From a checkpoint of a small mixture-of-experts model trained on Wikipedia.
Training: a variant of Muon for the experts, 630M tokens, 4804 steps.
Below are experts of layer 5 (counted from 0) of a mixture-of-experts language model. Rows are named up (a neuron's input weights, with its number), down (a neuron's output weights, with its number) and show model dimensions 0-255. Each number is 128 + 32 x the weight over its row's rms, rounded and kept within 0 to 255.
Before each expert's rows: a language model's description of what the expert responds to. This comes from a sample of Wikipedia text that the model never trained on.

# expert 23
Description: Past-tense action verbs. Main verbs after a subject, often past tense or suffix ed, in narratives: wrote, led, flew, escaped, abandons.
up0 [ 94 130 147 189 130  73 163 161 137 118  83 125 199  74 163 195 122 103 160 108 136 118  87 146 126  73 168 196  94 152 145 135  97 162 130 157  99 103 168 104 175 105 138 137 146  63 164 126 156 123 125 137 100  97 155 173 153 108 149  96 104 107 147 111 119  51 104 147  80  69 122 121  67 115 104 215 104 128 156 148 123  89 132  31 131 167  68  76 141 141 127 135 115 143 159 145 100 147 161 173 152 159 173 117 156 118 165 146 166 122 140 129 188 113 159 138  83 115 112 106 180 155 134 130 120 107  83 117 145 121  97 100 133  97 119 103 101 110 125 128 174 120 153 139  92 102  55  87 156 117 143 130 112 122 152 176 136 120 165 146  95 187 130  95 148 149 119 122 136 112  85 184 172 122  95 166 145 171 115 118 132 146 135  65 148 131 132 128  86 176 107 145 143 101 156 113  99 127 163 115 150 130 107 139 118 119  93 161 168 128 119 151  82 178 155 120 125 107 169 165 125  84 107 118 147 103 112 137 142 143 197 131 152 144  82 132 125  41  83 139 143 205 113 154  77 127  91 131 221 110 123 121  33 151 150 142]
down0 [ 98 115 131  79 227  89 137 142 172 141 161 110 102 135 127  85 111  96 110 154  83 153  71 106 109 160  94 154 214 156 157 163 112  85  87 128 114  83 121 139  48 197  93 135 143 132 135 128 131  77 147 120 115  64 132 158  78 132 130 132 102  77 158 102 126 115  84 142 131 118  91 161 144 111 103 119  55 135 168 106  90 101 122 124 153 157 122 162 144 139 131 189 130 180 146  99 102 118 134 171  97 117 128 144 148 128 101 157 172  95 113 121  95 100 122 105 156 118  97 160 155 120 106 174 109  53 208 149 145 131 175 185 116 113 142 115 131 136 132  96 195 155  98 143 131 107 117 107 152  95 134  95 136 113 145 133 111 104  86 157 104 142 138 108 133  50 129 186 129 103  18 166 113 134 150 118 161 160 172 195  99 131 149 147 144 141 126 170 112 130 156 153 136 165 148 150  95  71  91  93 112 155 181 173  93 156 127 153 124 117  59 135 121 107 106 151 165  95 141 104 191  54 146 169 151 109 103 121 140  69 119 115 129 107  81 184 148 150 124 138 153 104 110 113 132  82 131 146 102 116 161 176 145  63  82 120]
up1 [229 128 147  79 118 137 166 169 106 138 166 132 126 135 165 161 160  68 124 140 124 120 118 138 129 149  75 115  99 178 128 127 116  98 187 134 107 104 127  81 110  91 113  98  68 153 138  77  52 137  41 129 176 139 131 124 124 141 127  87 193  86 155 153 147 127 128 140 139 147 148 136 132 165 141  94 163 157 101  95 165  94 161 148  98 130 140 164 114 193 158 123  78 105 136 164 146  81 106 135 156 152 133 150  80 153 131 138 156 120  74 101 119 157 116 117 112  89 180 139 153  98 172 157 161  60 112  95 129  80 136 179 153 130 217 119 127 118 142 151 135 100 102 134 144  78 148 153 140 141 106 127 169 148 106  92 132 141 109 155  81 107 154  97  91 146 119 136 125 145 186 134 145  96 111 113 145  58 153 162 184 173 118 142 108 125 155 128 109 133 110 180 180 135  98 122 142  98 102 179  46 193 126 161 140 137 100 134 158 170 142 120 144 125 108 202 140  87 111 184  84 119 110 149 133 159 135 134 128 122 177 172  75  78  69 136 155 184 121 173 108  95 101 183 149  94  93 140 179  66 145 107 133 133  82 182]
down1 [104 116 165 192 161 177 132  93 141 132 150  49 124 145  76 151 120 138 107  72 128 123 156 186 193 147 167  86  95 123 184 159 149 182 129  77 125 155  70 102 119 130 124 203 104 108 125 206 175 163 119 191 109 130 156 179 150 167 128 188  86 117  99 104 144 166 139 127  39 147 135  87 132 158 120 143 134 164  90 181 152 156 146 197 138 133  74 106  98  61 119  85 103 122 176 104 167 143 100 124 211  84  86 119 121 159 163 143 162 106 157 166 134 160  77 137 113  99 139 145 105 137 216 115 104 125 132 103 112 131 156 119 168 126  73 123 150 177  85 151 145 146  94 112 116 117 167 101 123 143 156  91 163 132 126 147  82 116 137  95 149 147 130 125 159 135  95 207 167 115  90 108  91 177 158 147 105 127 109 102 131 151 103 144 141 108 108 171 136 103 160 136 108  92  88 101 128 156 155 155  98 152 115 126 131 119 196 151  93 120 124 149 126 140 162 127  85 120 122  80 114 107 134 116 140  96 117 132 191  85 145  78 191 152 174 164 126 101 102 100 153  95  91 147 123 129 100  93 155  77 151 135 139 174  94 128]
up2 [127 180 113 119 106 143  56  76 120 119 128 127 113 138 104 135  89 182  97 144  72 119 145 106 167 123 168 203 118 150 143 116 123  96 114 204 117 175 125  51 150 128  88 144 107 115 106  85 160 143 181  79 101 135 157  99 188 175 104 116 153 166 185  96 143 151 123 180 125 103 123 112 104 131 169 105 150 175  85 117  93 108 128 163 104 123 108 165 126 100 113 154 100 110 152  73  80  67 123 180 151 144 146  88 162 122 164 117 132 111 118  84  78  70  72  65 152 143 111 120 160  76  99 156 161 132  77 113  51 151  90 121 144 156 123 167 113 121 125  94 136 109 148 107 125 138  76 107 136 121 135 146 135 159 138 143 175 170 143 150  97 149 162 140 148 181 116 111 116 123 158 134  58 163 173 130 122  96 175 187 110 141 139  87 173  72  79 173  99 174  87 120 151 110 218  75  98  99 173 136  72 148 118 134 114  80 143  93 116 115  79 178 136 155 120  94 113  74 112 153  94 146 116 133 157 162 161 193 147  95  93 106 146 137 108 125 162 148 157 102 118 163 150 195 145 109 153 129 139 114 132  86 136 135  95  94]
down2 [176 135 127 171 168 113 178  97 107 134 143 132  94 141  99 113 110 175  81 143  84 146 103 172 112  86 111 129 158 134 113 159 122 127 189 111 160 125 130 109 121 194 121 107 140 149 163 122 101 114 123 128 123  89 110 170  91  95 188 112 193  69 117 163 106 141 176  80 130 183 103 102 108 136 156 124 114  67  47 148 171 177 138 129 133 120  92 107 101 133  90 103 115 113  98  90 148 152 143 143 150 134 140 102 156 112 137 102 139 103 133 117  78 185 134 121 144 123 139 163 159 178 123 115 195 152 106 124 127 136  84 123 120 190  86 124 124  45  72  81 127  90 155 130 105 166 131 143 103 194 148 124  94  85 157 146 129 106 120 136 144  89 115  76 123 174 109 172  85 129 119 202  68  92 148  86 112  92 173 122 126 110 114  41  88  67 149 113  93 138 143  91 162 144 166  93 103 105 156 126 105 195 134 102 142 111  68 106  94 188 130 158 116 111 133  72 185 111 128  80 138 117 123 153  69 215 144 151 140 129 151 115 139  84 176 111 121 119  73  92  92 109 100 112 120 127 115 111 140 187 122 149 165 155  53 143]
up3 [145 109 116 150 150  80 156 127  50 178 129 102 129 148 129 151 126 146  94 129 119 151 131  68 153 161 153  94 124 138 148  73 140 104  85 172 174 119  96  92 119 130 179 101 102 116  91 134 162 117 108  98  93 147  98 179  76  92 162  90 140 110 145 167 120 120  57  92 209 120 115 128 157 144 154 177 122  89  84 176 148 118  56 133 109 120 128 117  79 157 144 176 137 133 127 179 117 107 132 142 124 147 146 151  92 134 157  71 107 138 189 115 121 103 160 158  61 129 105 109 140 139 114  56 113 144 115 182 155 131  90 111 143  67 180  64 118 127 115  93 133 137  76 133 145 108 165 138 175  50 149  94 158 109  95 157 136 125 156 108 106 155 199 129 146 116 115  68 124 158 142 118  92  89 136 137 157 153 140  97  71 104  79 170  87 124  77 106 150  96 116 131 182 105 164 117 134 115 214 115 110 172  60 128 109 157 180  90 133  93 172 158 173  85 179 140 150 138 163 168 133 156 149 150  70 201 141 121 119 140 161 138  73 120 143 190 152 159 136 106  92  96 123 132 112  94  98 113 118 134 170  95 101  99 156 122]
down3 [120 184  80  88 197 113 126 119 152 131 111 113 100 142 142 106 140 113 122 138 163 122 110  86  78 125 106 188 160 210 180 151 151 102 118 142  87 201 123 131 185 128 128 171 180 109  85  99 133  86 107 136 108 129 120 150 113  94 160 135 167 116 159 112  77 104 141 109 167  96 108 108  80 115 145 116 100 104  98 144 180 133  90 165  94 109 166 158 122  92  76  92  49  74 127 172 137 116 119 149 169 148 186 151 190 179 135  50 108  96 106 168 121 136  83 117 124 154 184 119 158 168 155 131 148 194 157 151 160 137 117 155 144 144  86 134 131 156  98  98  86 120 165  98 120  93 146 153 144  90  68 153 127 158 178 124  74 111  85  97 106 154 199 132 138 113 149  96  89 116 143 119  74 193 153 116  78  94 111 168 117 163  91 158  72 157 152  94 136 112 126 101 107 113 154 127 132  97 215 126 204 126 108 120  87 137 162  66 143 117 140 130 123 162 133 146 111 148 150 190  95  88 125 157 148  91 110 158 104  97 157 159 183 103 129 171 142 112 157 131 113  79  79 141 116 156 168 124 114 106  73 128 143 133 109 107]
up4 [125 202 139 191 157 117  95 144 156 132 107 109 116 102 146  87  97 110 164 144 139 116 103 153 155 117 116  97 211 135 130 168 143 130 126 156 157 171 153  59 151  80  78  73 112 128  95 118 174 159 203 189 130 191 145 125 136 154 101 175  97 121 150 136  87 139 179  81  76 101 194 118  92 180  49 166 139 156  93 129  54 181 128  93 112 134 167 104 136  82 152 121 125  84 101 129 109 135 107 153  82 111  85 143 111 135 124 105 154 115 122 117 140 145 133 128  85 156 100 156 123  83 162 165 110  83 114 101 159 120  63 127 162 107 109 117 142 109  41 105 162 171 130 148 102 143  73 111 129  86 150  95 153 120 105 149 106 185 174 144 174 181 121 115 169 119 160 151 105 173  95 113 100 135 144 131 153 124 147 131 113 146 150 110 123 136 108 146 103 177 135 106  99 148 100 167 108 170 163 140 224 142 136  79 119 149 115 148 146 140  96 133  52 172 152  55 135 119 105 107  94 184 148 143 179 106 117 170 131 100 120  65 102 119  95 122 123 172 115 135 149 139  74 117 118 148 126 146 123 118 197  93 103 115 135  75]
down4 [115 134 171 132 155  94 109 154 144 111  87  98 124 134 129 138 120  97 110 138 139 154  73 155 103 122 132 121 121  88  88 167 153 151  77 148 139 154 188 112 176  67 149  96 118  82 168  99 162 111 159 150  81  88 128  86 133 133  73 177 130  69  59 148  46 141 134  90 176 170 122 115 117 124  84 152  92 131 176 155 124 123 141  94 139 140  82  88 117  89  76  99 131 106 157 104 150 142 114 155 195 178 104 145  98 113 116 102 154  96 172 127 110 151 106 150 153 142 114 132 125 100  81 156 127 144 105 117  87  85  46 129 127 138 127 140 166 166 114  79 133 130 134 205 116  88  72  53 168 147 137 139  68 125 145 180  91 144  98 182 144 104 135 127 156 116 211 132 165  87 120 154 177 153 162 109 142  51 103 102  78 132  87 115 117 132 149 113 175 111 123  62 131 162 114 107 148 178  94 141 115 156 132 166 113 111 226 164  86  93  88  93 170 182 118 177  95 133 155  79 102 148 165 116 106 131 100 135 121 135 139 147 188 121 125 155 171 143 111 125  80 121  91 137 105 135 126  86 109  90 185 138 149 135 142 151]
up5 [184 178  77 114 150  95 129  96 126  93 148 126 121 158 145 113 109 162  94 153 157  50  92 104 162 149 167 193 208 157 140 147 140 137 151 156  72 132 127 151 125 166  78 158 113 182  51  98 100 146 100 199 113 139 135 131  98  97  78 109 152  68 141 118 166  61 164 155 133 181  79  80 140 154 117 125  95 181  70 131 133 156  46 101 153 129 114  86 184  73 127 129 126 194  75 167  80 139 129 124 128 153 160 119 114 112 126 148 149 169 105 105 170  93 116 124 138 121 134  68 144 134 109 123 116 174 108 143 126  86 120 167 147 105 129 148 142 148 167 131 155  92 182  98 188 101 120 130  73  88 109 116 123 152 119 132  95 124 100 133 136 121 143 161  97 145  90 138 166 115 167 103  55 135  71 109 174 103  98 114  94  94 117  77 114 136 105 143  59 115 100 118 138  89 145 130 185 116 144 142 168  92 158 103 130 118 153 125 198 167 123 185 101  87  97  87 134  91 139 117 145 177 151 105 110 116  67 150 141 142 107  97 151 110 129 133 167 147 183  91 129 108 128 128 155  80 100  95 150 115 109 136 167 157  59 154]
down5 [137 150 103 113  74  88 109 108 148 131  82 154 143 124 109  68  50  93  55 124 156 141 122  96 137 184 157 157 140 110 157 107  88 134  48 136 135  93 106 138 123 144 152 161 117 181  96 173 168  85 150 144 172 183  47 185 144 104 157 109 113 114 142 132 123 118 155 167 107 115 150  82 123 116 182 119 163 151 101 150 123 110 162  80  81 146 143 159 176 117 129 180 119 189  55 156 131 142 173 142  72 118 131 106 121 120 132 129 141 162  93  98  99  88  93 173 106  66  72 129 146 133 145 171 161 162 116 126  84  62 101  87 126 123 130  77 150 158 118 138 141 160 161 139 135  95 123  98 110 109 120 126  56 183  89  74 153 129 110 143 103 146 150 148  72 152  91 107 159 169 119  78 126 183 146  75 194 131 128 153 112 144 101  94 114 118 103 102 141  98 130 124  98 130  99  97 148 165 145 102 147 105 187 129  82 133 143 138 164 135 116 161  95  57 147 163  81  41 138 116 113 118  87  71  95 136  93 122 121  91 130 141  98 153 124 141 147 104 128 135 153  78 171 150 150 160  87 150 151 118 102 125 177 210 129 150]
up6 [122 124 154 137 144 151 174 139 119  59 167 135 135 129 132 134 145 149 116 136  97 147 179 174 144 118 124 111 106 117 164 114 134 178 124 115 144 145 152 182 101 122 128 134 109 144  84  93 136 182 110 117 138 133 156 134 116 163 164  70  95 132  95  94  87 130  82 163 161 141 176 140 132 106  47 182 175 140  64 100  89 116 140  91 115 166 162 104  88 187 173 204 176 160  60 142  91 140 125 125 187 147 149 120 132 112 131 169 155  99 142 156  63 149 190 103 122 157 162 122 114 106 168 147 101 129 167 122 130 140 125 101  76 128  70 135 155 123  90  68 120  94 203 161 141 124 128 168 102  88  71 101  93 128 163 116 121  88 147 125 148 166 112 138 156  81 169  73 147  98 106 117  85 156  93  79 188  57 152 155 146 102 138 136 192 147 177  35 136 114 122 124 106 130 129 145 156 147 119 130 118  79 111 105 141 138 140 145 116 204 145 124 143 130  69 144 155  96  92 130 137 116  95 115 157 116 191 117 165 144 193 145 117 164 160 149 140  89 133 126  91 134 192 168 138 151  93  98 115 117 127  89 128  28 113 108]
down6 [103 155 127 146 188 104  81 158 156 105 144 217 115  95  86 106 112 139 175 121 152 162 137  94 156 144 144  99  81  74  99 142 181  93 168 164 110 169 152  70 136 128 155 145 105 135 129 153 106 141 121 146 116 143  86 168  82 134 148 164 106 132 144 163 162 175 128  99 142 129 142 142 152 138 129 116 165 179  92 130 135 120 146 179 134 159 163 155 147 117 118 100 130  63 150  99  59 111 143  96 144  75 147 139 101 160 142 118  97  92  97  84 177 177 153 149 109  78  90 168 116 121 160 117 124 135 137 166 154 126 123  89 112  78 106 177 166 148 187 151 113 156 140 109 104 133 114  97 115 118  98 174  92 101 137  85 193 156 161 140 120 159 157 143  84 113 111  80 191 177 151 185 172 111 161 123  93 154  59 123 143 103  85 107  27 121  72 107 143 139 119 161 174 155  95 150 144  91 163 100 123 192 122  80 159 107 132 147 158 153 162  53 132 128 126  81 198 119 164 124 182 149 135 174 140 102 123  94 152 113 202 132 137 141  83 166 129  99 203 129 167 123 114 150 101 116 143 185 103 122 116 154  83 121 159 104]
up7 [ 74 245 129 142 173 179 116 106  83 130  99 132 150 149 101 180  62 142 142 115 164 117  94  56 166 126 218 121 156 122  84 139 115 127  67 108 107 199 140  88 108  99 141 120  48 118 131 149 135 111 159 170 107 111 145 149 111 140 117 111 162 159 174 151 113 111 169 164 136 132 147 100 121 125 147  90 118  69 179  87 111 124 136  76 100 124 139 190  71 208 126 121 193 156 150 134 134 124 162 165 117 159 144 151 117 106 107 186 130 157 109 159 169  88  88 110 115  86 136 173 152 156 184 128 152 145  79  95  84 128 107 100  93 149 147  87  74 135 114 146 107 100 160 142 138 161 183 128 149 104 148 121 156 184 125 151  63 173 119 147  99  50  77 166 154  99 115 113 114 112 107 121 166 118 116 105 126 171  96 110 114 113 121 154 125 102 170 130 123 110  92 139 114  92 118 158 145 113 107 172 105 125 120 122  96 134 112 149 146 106  82 135 123 118 134 105 122  97 135  64 134 142 115 147 100  97 138 112 115 151 159 139 108 188 128  87 151 130 163 141  26 156 146 142  97 182 127  69  96 146 182 135  94 149 120  76]
down7 [178 152 164 139 133 157  97 148 105 180 136  81 105  89 184 165  98  90 114  95 138 198 121  90 104 131 104 155 129 133 110  67  98 145 180 138 116 116  98  92  98 133  98 133 157  70 170 162 128 114  82  87 104 206 151 121  59  93 188 166 151 165  47 113 133 117 110 132 146  85 128 152 166 105 134 185 194  96 112 170 119 168  88 151 145 106 143 117  87 105 115 137 126  85 148  99 137  72  91 197  61 138 152  84  92 159  77 125  98 179 129 123 179 102 125 141  97 169 119 129  88 162 168 157  92 114 168 157 169  90 136 146 101 113 190 130 114 111 114 158 142 115 104 128 133 118  82  84 107 111 105 140 105  98 126  95 151 125 157  80 177 119 174  97 175  90  82 104 105  71  98 129  70  81 116 100  77 101 123 166 113 155 142 152 195 153 141 177 133 142 138  98 128 109 144 162 128  88 110 153 128  69 169  88 133 139 154 122 117 125 128 125 125 168 131 171 129 126 128  88 146 138  77  55 130 157 123 125 191 111 136 113 129 187 170 128  98 159 127 167 101 128 147  62 168 129 127 105 185 124  95 122 118 134  95 152]
up8 [114 125  93 146 132 120 115 193  86 128  80 128 152 149 131 107  72 102 103  68 149 112 113  92 143 148 183  91  76 190 128 110 176 138 130 129 160 201 156 123 129 131 102  87 150 118 149 114  91  86 175 172 149 125 154 103 159 131  66  89 110 178 115 189 135 140 103 154  73 126 185 125 139 103 164 124 111 140 139 137 147 132 188 107 115 131 175  70 141 111 211 120 158 191 138 181 104 122 124 109 145 120 192 123  87  50 125  71 149 108 116  68  79 148 167 131 122 168 100  92 160 119 114 149  83 153 143 109  81 101 107 123  80  88 102  92 137 152 126 196 117 132 103 128 128 107 151 148  83  92 169 130 126 148 107 123 116 105 147 153 110  36 112 141  87 143 162  98 130 164  66 132 183 203 119 156 142 113 103 147 106 139 172 135 137 117  89 176 134 154  93  90  88 103 102 162 183  65 122 193 104 159 170 153 119  78 106 114 131 156 105  88 126 116 109 165  80 132  90 120  87 137  93 110 115 130 149 163 150  92 167 139 139 101 132 102 121 111 115 143 138  93  81  86 127  62 144 169 123  87 113 108 164 172 145 103]
down8 [160  99  93  84 127  87 132 108 157  89 211 180 120 120 121  97  77 117  72 122 134 169 140 140 136 118 120 128  87 152 143 117 101 153 181 110  90 134 138  88 147 156 122  89 135  94 114 147 159  77  79 103 178 123 196 165 169 161 134 136 123 110 145  79 147  76  94 112 137 146 107 163 149 196  63 148 158  89 204 132 150 106 124 182 200 109 148 165 164 133  89 134 183 127 144 155 125  92 167 185  87 186 103 103 169 146 137 110  90 115 103 177 186 110 155 145 132 134 137  96 128 162 144 155 173 143  75 161 213 154 184 131 191 192 132 108  96  93  89 120 121 123  91  99 100 102 124  99 145 114  79 160 141  94 124 101 157 120  99  98 106 164 137  94 151 141 158  74 104 136 133 108  64  75 130 183 146 111 129  77 133 128 140 152 130 112 163 103 134  55 117 106 125 173 134  92  87 139 146  93 146  83 118 159  63  94  99 144 113 134 112 151  79 136  94 128 129 173 114 106 195 113 107 172 112 119 152 145 125 155 122 150 113 123 152 150  85 103  46 149 142 139 126 143 146 173 128 130  87 131 113 171  96 161 164 150]
up9 [141 129  97 152 117 144 124 129 106  90 136 143 126 143 147 144  93 126 162  97  89  46  95 116 107  46 167 144 104 150 125 108  93 111  81 151 155  85 125 123 145 139 135 114 159 129  86 135  85 160  82 159  97 143 168 113 159 124 146 147  97 151 158 146 148 115  99 131 137 137 146 114 102 169 148 137 183  91 152 159 152  70 104 126  95 119 149 165 117 154 133 126 105 100  70 111  67  81 168 165 121 113 155 146 140 121 148 106 151 129 165  39 146 168 109 124 118 112 181 189 100 101 166 117 125  81 127  82  97  89 108 164  81 161 142 126 125 101  69 175  92 133  64 120 131 180 112 198 186 132 141 122 112 154 177 124  80 145 127 153 163  87  92 137 152 166 117 115 136 186 154 206  93  37 110 139 127  92 153  67 121  92 149 110  52  65 103 122 134  61 108 199 147 128  53 114 113 137 117 173 107 201 128 112  85 130 142 174 131 134  98  63 100 164 129 121 115  93 103  97 127 133 129 106 166 110 131 149 118 120 123 162 128 154 188 170 138 119 152  75  88 108 103 129 146 101 139 163 126 119 183 106  92  80 102 143]
down9 [ 45 148 190 128  85 103 135 148 163 112 108 132 162  77 159  95 166  67 148  85 141 108 126 162 125 182 196 149 125 107  78 181 166 117 189  86 118 105 118 132 158  88 171 162  86 110 116 167 122 108 161 132 155 157 117 103  82  94  95  62 128  94 113 161 105 112 158 103 153 125 135 205 182 115 123 159  98 149 169 124  86 164 121 100 167 112  61 169  72  98 163 111 128 168 147 171 182 131 124 115 142 117 123 144 138 120 138  86 159 117 159 156 134 126 214  88 148 156  97  90 101 117  65 139  66 145 102 114 141  99 126 143 194 139  54 127 126 110  62  76 170 107 175 159 188 114 122 128 118 168 105 127 147 109 124 121 161 154 184 149 126 131 125  87 125 149 175 169 102  98 110 104 103 165 134  85 105  92 145 133 151 111 134 157 155 124 148 142 187 166 183 113 149  55 130 110 163  52  95 113  94 171 139 121  82 162 122 160 119 122  78 135 125 134 105 151  93 119 136 125 107 114 146  98 108 157 103 143  67 171 137 167 139 150 129 124 114 124 110 109 118 103 149 153  98 210 105 110 118 116 109 139 111 162  96  82]
up10 [145 144 105 112 124  99  98 116 125 106 133 134 128 110 132 141 156 163  78 118 168 149 146 118 139 130 184 128 155 166 118  55 114 159  94 111  68 138 124 171 142  97  92 123 119 156 138 158 164 144 122 132 164 124 121 147 127 110 156 124 102 135 147 168 113 124 174  87  58 181 124 170 124 158 116 129  87 135 114 151  75 128  69 111 114 125 112 128  95  89 125 156 124 161 112 141  98 139 153 170 179 141 100 178 185 113 157 138 104 124 156 171 157 112 143 165  66  93 124 117 125 176  72 161 147 138 119 101 166 127 152 140 121 146 123 193 105 159  90 144 165 129 125 178 123 110  98 152 128 206 110 161  76 207 136 119 121 132 169 179 159 209 142 167  79 137 163 182  61 153  64 118 135 122 128  74 187 103 128  78  95 147 170 116  96 152  84 150 118 152  60  99 118 143 118 124 154 188 141 183 114 169 148 134  85 204  70 156 130 131 116  85  61 142  45 126 145 133 137 144  58 104 143 162 167  84 154 120 114 156 147 151  77 182 108  72 167 172 106  76 138 108  80 119 179 105 158 113 135 149 136 158 116 120 126 147]
down10 [158 149 131 109 156 129 119 111 130 104  90 196 146  99  82 151 118 140 134 122 133 133  98 135 125 129  94  95 123 140 176 113 106 125 126 117  80 166 134 122 138 117 109 114  55  97 175 119 159  74 129  92 142 180 108  87 176 124  94 110 135 119 157 188 132 165 120 105  68 144 130 153  80 137  99 126  86  87 122 117  75 149 100 106 105 113 130 134 191 120  81  84 184 207 140  91 151 132 154 163 127 137 200 130  78 141 158 169 138 154 152 122 148 129 131 194 100 108  84 143 155 140 137 110 154 126 115 155 109 127  98 116 122 119  72 102 116 144 124 141 194 157  64 165 157 190  80  99 165 165 133 194  77 158 161 144 156 108 177  90  89 122  64 140 127  60 115 163  98 147 148 167 160 118  99 159 126 130  97 133 139 173 160  91  98 193  94 132  98 124  69 110 114 172 120 145 150 120 129 181 139 118 225 106 111 178 116 115 139  99  98 155 169 144  73  88 164 127 151 145 122 129 181 132 162  76 209 132 136 137 128 157 130 164 106  91 140 120  90  82 112  62  53 123 132 109  82 110 168 146 173 163 142 113 152 101]
up11 [159 191 150 194 131 141 136 146 104  99 181 102 101  99  93  68 117 123 152 150 111 110 134 119 169 137 193 116 147  87 131 114  40 127 133 141  84 127 127 121 141 137  83  94 148 110 137 132 131  79 146 124 113  93 149 101 118 106  74 136 154 122  80 100 156 149 101 125 108  81  94 112  92 148 129 177  70 126 128 163  84 169 174 112 147 141 120 164 168 138 113  88 187 108 143 150  91 121  74  84 124 174 111 122 139 106 191  92 105 202 135 143 139 140 113  90 138 159 109 118 184 131 121 165  44 104 119 130 132 125 106 169  72 131 105  88 136 128  91 123 158 170 126 122 133 157 106 150 112 128 188  85 123 156  78 128 145 167 135 114 163 159 158 104  71 145 163 127  93 100 126 121 115 110 118 142 136 105 160 170 110  33 123 136 207 183 149 144  85 123 115 147 132 185 106 124 131 130  61 113 130 168  97  79 144 129 147 137 160 103 109 179 133 132 104  92 147 143 100 131 171  86 145 169 143 139 126 166 127  87 151  85 146 170  82  88 170 165 150  40  58 129 171  69 100 106 172 105 174 150  69 158 123  80 126  92]
down11 [117 103 159 100  78 137 151  86  72 102  55 107 179 173 169 176 145 148 106 118 135 145  83 127 138 147  75  86 162 110 115 189 102 108 125  75 133 119 197  78 120 158 144 140 187 142 124 148 108 130 142 169 190 101 119 139 113 152 124  85 147 110 159 123 106 132 158 142 129 165 106 134 150 108 130  93 127 156  51  94 104 152 137 162 182 122  84 172 165 138 161 171 100 138 106 160 115 148 180 135 137 155 121 102  46  98  87 147 183  84 139 107 116 156 143  98 133 115 126 136 127 145  88 125  95 181 127 152 106 137 158 151 151 197  95 118 144 143 123 146  77  76 119 167 195  97 124 154 160  93 161 135 131 141 132 126 132 193 118 144 146 117 152 102 129 142 132 153 166  70 163  35 107  98 160  86 110 113 118 116 116 117 164 141 148  96 109  89  89 149 212 107 122 141 137 198 171  89 182 125 116 139  89  69 187  89 118 127 120  86 139 204 157 119 143 135 138 138 143 109 134 133 179 145 125  66  71 142 130 113 107 116 105 105 146 169 157 103 157 138 118  82  93 126 166 159  91 113  60 190 117  90 107 111 169  95]
up12 [162 129 147 108  89  90 147 163 150 209  95  68 112 133 104 159 106 163 117 190 179  78 123 119 116 121 149 116  97 140 137 134 119 153  69 111 119  99 138 108  99  77 173 121 137  83 152  72 160 136 126 126 148 164 124 163  38 133 127  83 136 154 133 151 139 112 120 161 154 214  96 115 129 143  90  91 133 163 170 127 139 112  61 153 172 164 130  96  77 175 151 156 100 182  77 113 116  98 175 130 145 125 139 119 208  93  95 115 132 121 118 135  94 194 136 122 140  98 143 150 124 175 106 133 215 189 179 108 132 153  94 113  97 110  78 117  88 117 163 129  55 142 150 158  97  87  81 203 177 157 110 126 151 173 110 159 180 134 129 155 134 182 139 104 157 187 114  68 127  97 141 165 113 100 131 186 158 150 132 142  89 143 181 135 168 157 104 125 102  82  81 127 129 103  75 174 162 169 120 132 115 132 136 119 136 136 107 130 188 104 126 108 159 172  64 104 149 169 121 139 137 154 129 170 138  89 151 119 142 127 102 131 101 103 141 128 122  79 159 134 134  80 159 149 141 146 115  96 184 119 188 126 155 112  84 148]
down12 [136 139 105  89 100 129 114 128 138  83 110 182 112  73 208 190 169 120 119  66  91  81 150 159  97 218 125 158  85  82 123 108 135 135 100  71 125 143 171 117 155 165 142 148 146 170 117 143  96 129 131 146 179 146  95 166 112 133 134 102 136 140 209 137 145 111 130  98 129 150 108 140 161 149 139 172 138 180 130 151 116 192 146 124 151 164  94 107 131 108 101  97 202 102 151 116 142 105 147  95 147 162 143 106 138  70 152 117 135 135 115 128 140  88 130 119 113 136 102 139 173 126  84 192 125 153 154 159 150  81 141 114 107 115 106  95 128 132 137 114 101  69 177 117 129 109 105 200 161 138 154 160  82 120 147 143 143 126 159 179 117 127 130 131 196  94  78 178 149  36 107 171 160 169 142 147  87 116  83 125 121 154 161 103  79 167 112 127  90 139  89 130 123 129 142 176 117 126 153 167 134 112 150  81 133 133 117  83 146 136 125 152 132  98 118 183 131  74  66 135 176 118 166 159 106 109 135 177  72 154  49 115 155 132 150 134  65 218 157 145 168 126  60 172 123 111 139 118 221 139 115 134  90 135 125 117]